Weights of a small mixture-of-experts language model, trained from scratch on English Wikipedia: a variant of Muon for the experts.
Below are experts of layer 4 (counted from 0) of a mixture-of-experts language model. Rows are named router (the router's row for the expert), up (a neuron's input weights, with its number), down (a neuron's output weights, with its number) and show model dimensions 48-95. Each number is 128 + 32 x the weight over its row's rms, rounded and kept within 0 to 255.
Before each expert's rows: a language model's description of what the expert responds to. This comes from a sample of Wikipedia text that the model never trained on.

# expert 14
What it handles: Prepositions and conjunctions. Prepositions, conjunctions and relative words linking clauses or phrases, such as by, as, with, that, which, when, where, because.
router [ 71 133 233 140 136 166 117 174 127 142 131 123 162  79 101 138 105 198 112 120 128 113 118 113 145 116 131 148 142 132  72 121  60 135 134 124 201 125 126 142 108 164  64 130 146 147 139 138]
up0 [108 126 133 178 120 112 105 118 108 184 178  92 147  87 142  90 165 133 100 113 182 133 120  90 112 108 136 126 148 155  75 135 100 152 148 100 166 109 160 113 150 193 108 100 157 156 110 125]
down0 [147  85 114  96 102 129 108  69 159 150 114 120 129 101 195 166 140 102 160 162 103  86 153  67 165 140 119  96 115 102 139 158 176 111 109 135 133  81 122 100 118  99 138 150 140 127 137 188]
up1 [160 109 147 162 124  71 145 110  71 148  93 117 199 140 109 105 143  66 106 166 120 142 155 109  86 165 115 120 119 135  77 125  70 177 124 136  91  50 140  79  82  99 142 135  84 113 209 100]
down1 [169 120 123 107 118 149 134 126 123 152 131 161  99 183 151 124  87 163 173 141 177 125  71 117 120 126 132 165 166 152 160 109 126 114 181 113 147 211  77 218 118 159  79 152 158 105 103 161]
up2 [113 144 103 183 121 181  94 147 110 139 161  79 107  46  57 123 136 128  96 183 175  92 114 141 135 126 142 125 144 122 136 147 100 135  96 124 155 156 111 113 150 118 163 119 190 141 124 173]
down2 [104 123  98 139 101 107 125  91  65 140 102  95 149 122  58 110  98  80  94  99  75 107 109 174 119 112 219  72 168 134 135 109 102 112 117 122 114  67 166 139 127 115 146  97  75 137  79 139]
up3 [128 151 124 141 149 162 158 123  94  99  75 125 107 229 136  93 185 183 137 163 107 100 127 106 150 165 133 121 191 156 112 139 129 133 113 155 135 146 129 104 171 115 139  69 148 139 102 144]
down3 [138 149  97 123 149 135 121  94 113  85  69 135 119 142 139 123 130  91 101 135  57 116 101 185 133  86 105  78  82 163 127 109 117 135 123 114 173 139 177 189 136 122 133 107 145  83  99 148]
up4 [129 122  63 144  99 151  85 180 100 103 185 130  98  64 146 151 144 177  85  91 143 159  92 119 155 148  62 114 151 184 146 134 146 131 147  87  73 190 157  57  68 140 117 135 206 172  77 170]
down4 [141 142 177 121 159  88 128 132 217 165  63 151 131  92 123  95 213 103 153 156 101 154 145 113 122 132 154 190 119 138 131 163 118 127 101 146 192  98 161  85 164 105 154 171  90  83 122  99]
up5 [169 110 132 154  48  75 102 160  94 132  88 102 127  57 129 140  83  98 152 186 141 147 103  72 154 113  89 128  83 114 123 144 126 154  76 192 107 126  77 151 112 117 157 122  79  97 136 134]
down5 [130 126 171 182 128 121  77  99 125 151 119 122 134 118  75 136  89 100 126  93 120 105 108 114 151 118 130 147 117 141 111 115 132 189 142 136 176 129 113 122 115  86  73 126 124 115 123  91]
up6 [195  85 161 196 163 129 113  73 146  98 171 148 157  86  97 184 178 157 146  84 152 115 129 149 114 158  95  71 171 139  93  92 113 132 201 108 142 132 114  82 116 124 165 106 195 129 144 140]
down6 [ 78  83 102 114 110  81 149 177 120 176  93 172 134 137 220 107  64 145 186 132 129 142 129 187 154 167 120 159 141 103 173 152 130 150 102 133  99 137 130 162 107 101  73 128  98 117 123  74]
up7 [ 68 169 125 101 103 121 151 139 133 125 128 124 127 114  75 167 141 104 148 103 160 131 149 148 106 182 120 104 156 105  60  90  34 105 143 159 157 135 109  88 119 146 119 184  82 109 132 151]
down7 [114  53 127  89 134 167 146 115 117 158 150 129 108 124 119 112 142 149 111 165 141 129 165 108 101 171  97 148 106 162 188 107 157 155 100 163 139 148 104 126 174 163 117 101 150 167 144 133]
up8 [150 139 141 189  55  91 200 149 180 105 136 141  76 114 130 136  98 160 114 144 111 138 158  98  55 134 191  69  60  91 104 104 199 141  61 136 118 156 109  64 118  86 144 135 115 151 160 136]
down8 [109  81 174 106 116 153 179 172  95 128 112  97 157 194 122 141 176 128 142 187 153 184 111 127 160  56 147 214 174 164 143 148 180 149 127 161  82 143 135 144 141 121 153 133  92 125 155 123]
up9 [ 84 116 110 145 137 146  78  87 194 130 127  61  86  55 146  85 146 200 150 210 181 155  36  84  71 182 203 134  76 175 115 144 191 165  95 104 105  79 119 115 136  78 134  15 148 147 128 108]
down9 [102 121 156 115  84 136 144 148  89 101 141 154 138 194 126 133 110  98 124 142 123 159 143 138 126 116 111 114  91 120 153 116 129 174 134 142 152 111 146 138 128  98 111 151 101 116 166  79]
up10 [157 111 136 170  90 156 156 122 118 140 124 115 157 111 150  93 127 125 154 191  89  80  50 150 129 153 120 178 113 120 132 126 148 153  54 135 124 110  93  79 112 136  97  99  84 111 102  95]
down10 [124 179 171 149  95 160 133 135 133 175  89 135 141 122 124  79 143 205 151 139 144 125 156 163 161 134 129 117 153 174 132 131 162 130 184 111 167 135 159 164 169 105 192 115 116 131 148 110]
up11 [110 129 118 124  83 179 135 138 142 165  93 120 103 103  89  90 194 202 156 160 123 155  94  97 193 141 130 169 101 165 173 150 180 129 114 126 146 174 136 150 166 127 141 140 125 132 155 101]
down11 [137 121 174 108 130 157 149  65 124 131 199 140 102 194 126 151  92  75 118 177 119 101  95 137 157  85 158 104 157 149 115 102 107 140 152  84  87 112 127 154 160 114  48 165 143 132 158 164]
up12 [121 154 188 209 112 150 121 125  85 205  88 174  84  19 126 147  65 122  50 111 125 126 151 166 159 147 170 132  94 146 119 116  78 136 125 172 118 139 112  83 138 136 105 147  70 139 109 120]
down12 [130 153 116  78  86 157 165 114 141  92 184 114 150 137 163 132 168 123 197 140 143 169  68  96 146 187  95 130 156 100 129 148 119 102  63  71 159  95 118 140 206 109 154 142 144  82 126 150]
up13 [166 198 158 201  89 130 173 103  94 109  84 134  69 182 151 124 131 150  86 109 102 148  91  89 113 121  95  95 128 113 151 123  86 120 119 172 138 168  94 109 117 108 180 129 140  80 120  99]
down13 [111  93  70 165 175 167 112 143 157 109 228 166 144  82 107 118 147 129 217 115 156  95 137 174 127 131 101 108 116 109  98 162 122 119 188  82 114  80 173  95 159 114 135  92 103 138 161 103]
up14 [155 164 150  57 120 159 120 126 165  59  52  91 127  86 123 125 124 138 110  78 108  54 155 118 134  88 170  52 139 137 115 173 133 107 152 156  84 148 156 168 160 165 159 144 129 126 184 110]
down14 [127 125 142 128 166 154 105 124 119 178  59 173 102 107  99 117 121 201 142 129 116 149 135 150 170 146 176 188  77 108 117 168 159 100 165 157 111 125 126 157 100  95 148  83 126 156 100 112]
up15 [135 126  83 123  98 125 147 185 172  98  77 103 156 153 146 124 148 117 140 128 185 127 126  94 175 180 136 163 103 123 130 183 156 146 103 152 150 120 107 110 143 149 104 160 161 187  83 160]
down15 [119  90 133 121 114  54 166 143 168 141 142 107 130 113 127 113 117  67 155 192 128 156 136 126 171  81 134 119 106 156 201 130 129 142 116 165 144 159 132 156 159 142 146 164 109  63 169 160]
up16 [178 133  95 132 117 158 110 130 109 158 164 123 131  66 126 130  88 121 127 191 154 118 112 168 131 102  88 123 163 121 142 161 128  27 150 135 169 130 130 104 101 132 165 126 134 125  94 123]
down16 [ 92 116 161  91 167  82 134 131 128 109 125 125 105 161 185 165 169 140  87  92 116 126 153 148  89 186 143 140 133  94 135  95 136 143 101 111 138 152 139 136 109 200  80 138 109 169 186 144]
up17 [172 147 178 149 157 147  83 102 123 152  72 154 172 101  93 175 163 100 147  27 126 174 186 148 126 123 118 129 124  86 145 111 125 117 161 126 122  62 115 136 138 104 182 135 184 135 124 120]
down17 [ 97 149 125  90 122  86 107 144 102 112 127 126 180  93 108 147  94 147  93 169  77  97  95  97 121 123 175 105 124 150 138 152 147 130 174 181 110 111 152 149 178 108 139  82 105 138 153  88]
up18 [150  92 130  99  81 160 127 151 102 126 146  95 114 160 128 160 145 106 151 179 110  99 107 103  97 150 134 121 115 204 123 117  95 160 133  21 129 116 136 208  99 147 118 143 121 129  80 227]
down18 [ 85 105 150 142 121 172 145 110 117 151  88 142 119 130 107 119 157 135 128  99 116  95 127 145 145 109  91 172 128 129  53 151 175 150 180 118 107 136 148 100 233 128 110 155  87 153 113  74]
up19 [125  82 164  70 121 167  78 100  86  72 125 128 131 149 203 132 140  45  67 107 187 143 114 135 133 133 135  86 159  92  98 121 128 161 181 158 155  93 161 174 142 167 131 172 118 105 107 122]
down19 [109 130 137 193 166 145 133  93  77 158 152 158 180  97 162 133 148 117 172 136 136 164 159 120 130  78 137 129 114 155 111 148  86  95 122 133 116 142 163 139  73 123  46 135 132 107  97 103]
up20 [100  86 139 162 101 130  99  83 112 178 163 182 125 131 105 154 181  63 138 137 117 130  81 145 190 200 105 211 141 164 103 138  70 109 141 130 148 102 121 100 130 111 125 136  80 168 146 133]
down20 [114 145 145 114 143 113 179 122 146 147 114 109  66 144 111 152 125 137 122 202 167 120  82 122 159  37  93 147  87 105  91 140 187 129 133 141 158 117  96 138 155 138 142 117 134 131 100 141]
up21 [171 146 101 122 179  81 118 113 150 108 132  66 189 152 155 108 154 180 117 175 142 133 165  78 115  73 127 154 162 185 108 120 140 110 108  80 131 139 104 124 105 151 108  79  81 157 156  73]
down21 [ 63 109 111 117 130  67 136 103 126 126 113 200  52 100 189 162 155 131 153  89 156 162 122 195 140 160 151 108 115 152 133  88 124 152 101 163 101 103 102 123 165 139 167 190 154 171 164  74]
up22 [ 89  95 169 170 109  66 108 131  84 154  69 124 132 164 142 178 132 104 156 109 160 140 133 144 134 115 109 141 104 143  93 121 126 112 114 127 171 140 180 127 102 140 119 149  82 116 108 138]
down22 [123 140  45 150 130 109 116 159  73  91 111 106 143 105 112  65 138 136 133 206 188 146 149 123 212 132 117 135  91 154 142 113 180 113  58 141 118 107 150 154  96  94 123 130 138 135 131  97]
up23 [199 130 118 150 123 113 113 112 157 113 148 112  76  94  85 123  92 124  69 178 117 173  93 105 121  96 150 108 138 112 155 149 137  99  84 125 118 103 163 119 176 125 126 137 125 200  76  90]
down23 [144 109 132 146 161 120 102  77 125 155 117 112  72  84 192 146 156 118  86  88 163 155 134 159 121 131 124 118 124 148 174 124  91  69 119 108 157 147 219 126 171 172 114 128 145 207  94 129]
up24 [ 92 154 140 116 202 122 101 180 135 144 139 109 117 136 102 128  97 130 161 115 121 181  92 137 160 157 145 141 166  96  77 177 122 122 147 162 100 159  71 149 120 140  99 122 155 139 112 121]
down24 [155 105 107 162 179 186 121  92 107  93 126 171 111 129 101  59 127 168 112  86 144  71 161 118 129 130 130 142  96 119 112  95 145  99 163 103 143 134 152 134  90 137 144 104 112 138 125 135]
up25 [102 111 116 130  48 120 120 100 150 158 158 101 125  88 160 140 124 130 105 114 125  91 221 145 105 162 150 110  92 107 144 114  83 136 142 117 121 150 123 126 139 194 126 113 103 129  91  74]
down25 [119  63 144 109  82 129 124 148 113 119 131 144 162 106  74 140 176 155 116 106 192 155 115  83 111 125  71 146 153 154  80 167 125  80 171 175 180  64 149  64 114  81 147  96 153 140 158  98]
up26 [157 143 122  75 170 124 115 161 156 140 202 142  68 152  26 131  83 131 137 128 156 139 130 206 180 117  88 185 192 132 127 108 122  85 148 111 112 101 155 113 103 157 137  86  80 123 119 179]
down26 [141 118 139  82 108 104 164  95 111 107  91 106 188 119 148 167 145 123 102 151 138 151  81 154 111 175 140  93 130 144 175 137 116 176 112 147 128 145 181  97 156 113 148 167 170  98 101  71]
up27 [142 141  60 126 110 135 113 142 190  43 153 112  83 135  90 144 142 166 120 146 135 153 165 121 127 106  66 146 134 141  94 119 165 125  89 157 158  98 127 103 124  97 172  91 200 113 152 123]
down27 [154 148 125 160  95 123  96  97 131 129 128 128 159  86 134 111 173 167  77 154 118 176 159 144  98 128 137 144 160  88 107 170 112  75 180 143 125 126 110 129 147 122 133 100  91 156 137 161]
up28 [ 82 153  89 100 124 140 154 203 146 104  95 105 131 136 165  96 115 204 162 149 114 122 147 114 109 118 112  68 142 124 149 189 141 141  79 103  94 114  90  98 101 112 132  95  99 150 144 120]
down28 [157 169  71 191 167  74 146  78 155 106 166 125 176 127 108  96  91 149  75 164 130  91 159 109 127 137  97 103 166 114 178 207 101 135 133 122 182 142  85 134 155 147 117 168 158 153 138  85]
up29 [165 119 124 112 141 175 116 158 143 176 192 131 118 132 119 181 132 168 113 126 148  87 101 118  88 164 151 107 114 153 151 158 156 128 137 168 160  87 104 125 123 115  96 130 156 117 160 139]
down29 [133  89 109 163 149 115 122 133  49 134 168 157 148 115 124 115  81  82 102 130 132 142 129 100 103 147 120 139 116 109  34 137 159 109 151  96 182 117 118 171  77 166 125 105  98 104 101 121]
up30 [142 113 122 123 101 130 120 174 126  62 106 136 116 125 144  83 119 125 133 151 122 131 162  75 114 105 113 136 138  97 144 139 102 134 160 207  99 213 128  46  83  93  83 100 150  86 152 125]
down30 [134 130 172 107 100 114 143 104  93 165 156 127 136 127  32 109  85 152 126 118 136 138 157 119  96 167 124 162 114  78 137 100 147 185 188  87 118  89 103 137 103  88 156 126  94 123 114 113]
up31 [118 142 174 132  89 127 150 159 120 180 110 163  89 164  72 117  59 123 121 140 144 110 141 167 131 191 148 138 128 138  99 140 148 133 152  73 151 129 114 117 108 101 174 129 148 117  64 105]
down31 [125 166 147  55 145  93 109  63  74 101 130 114 183 163 169 121 181  75 107 120  99 157 105  79 184 101 118 100 133  85 159 178 171 137 140 156 146 105 124 149 168 125 122 126 153 133 188 132]
up32 [120 125 127 124 119 125 127  35 108 215  73 125 192  65 153 118 161 116  79 106 139 165  85 143 127  84 156 118  48 123 125 105  62 138 139 153 142  78 103 135 160 151 103 185 144 121 199  85]
down32 [119 135 156 188 149 117 142 194 158 140 130 123 133  91 116 137 125 166 149 171 119 140 105 162 123 144 126 136 104 129 114 110 254 108 116  84 168 130 102 117 121  87 155 108 172 164 137 164]
up33 [119 146 101 126 170 113 174 127  67  93  97 143 196 105 173  86 190 125 159  89  62 117 176 114 146 105  65 197 147 172 113 155 116 133 148 149 156 107 100 167 179 112 101 108 111 104 187 122]
down33 [133  90 171 150 163 135 101 158 142 120 112 179  47 110 152  88 140 122 191 120 160 129  81 173 145 101 168 166  82  94 134 103 162 146 156 169 125  74 195 120 103 193 129 102 109 118 100 143]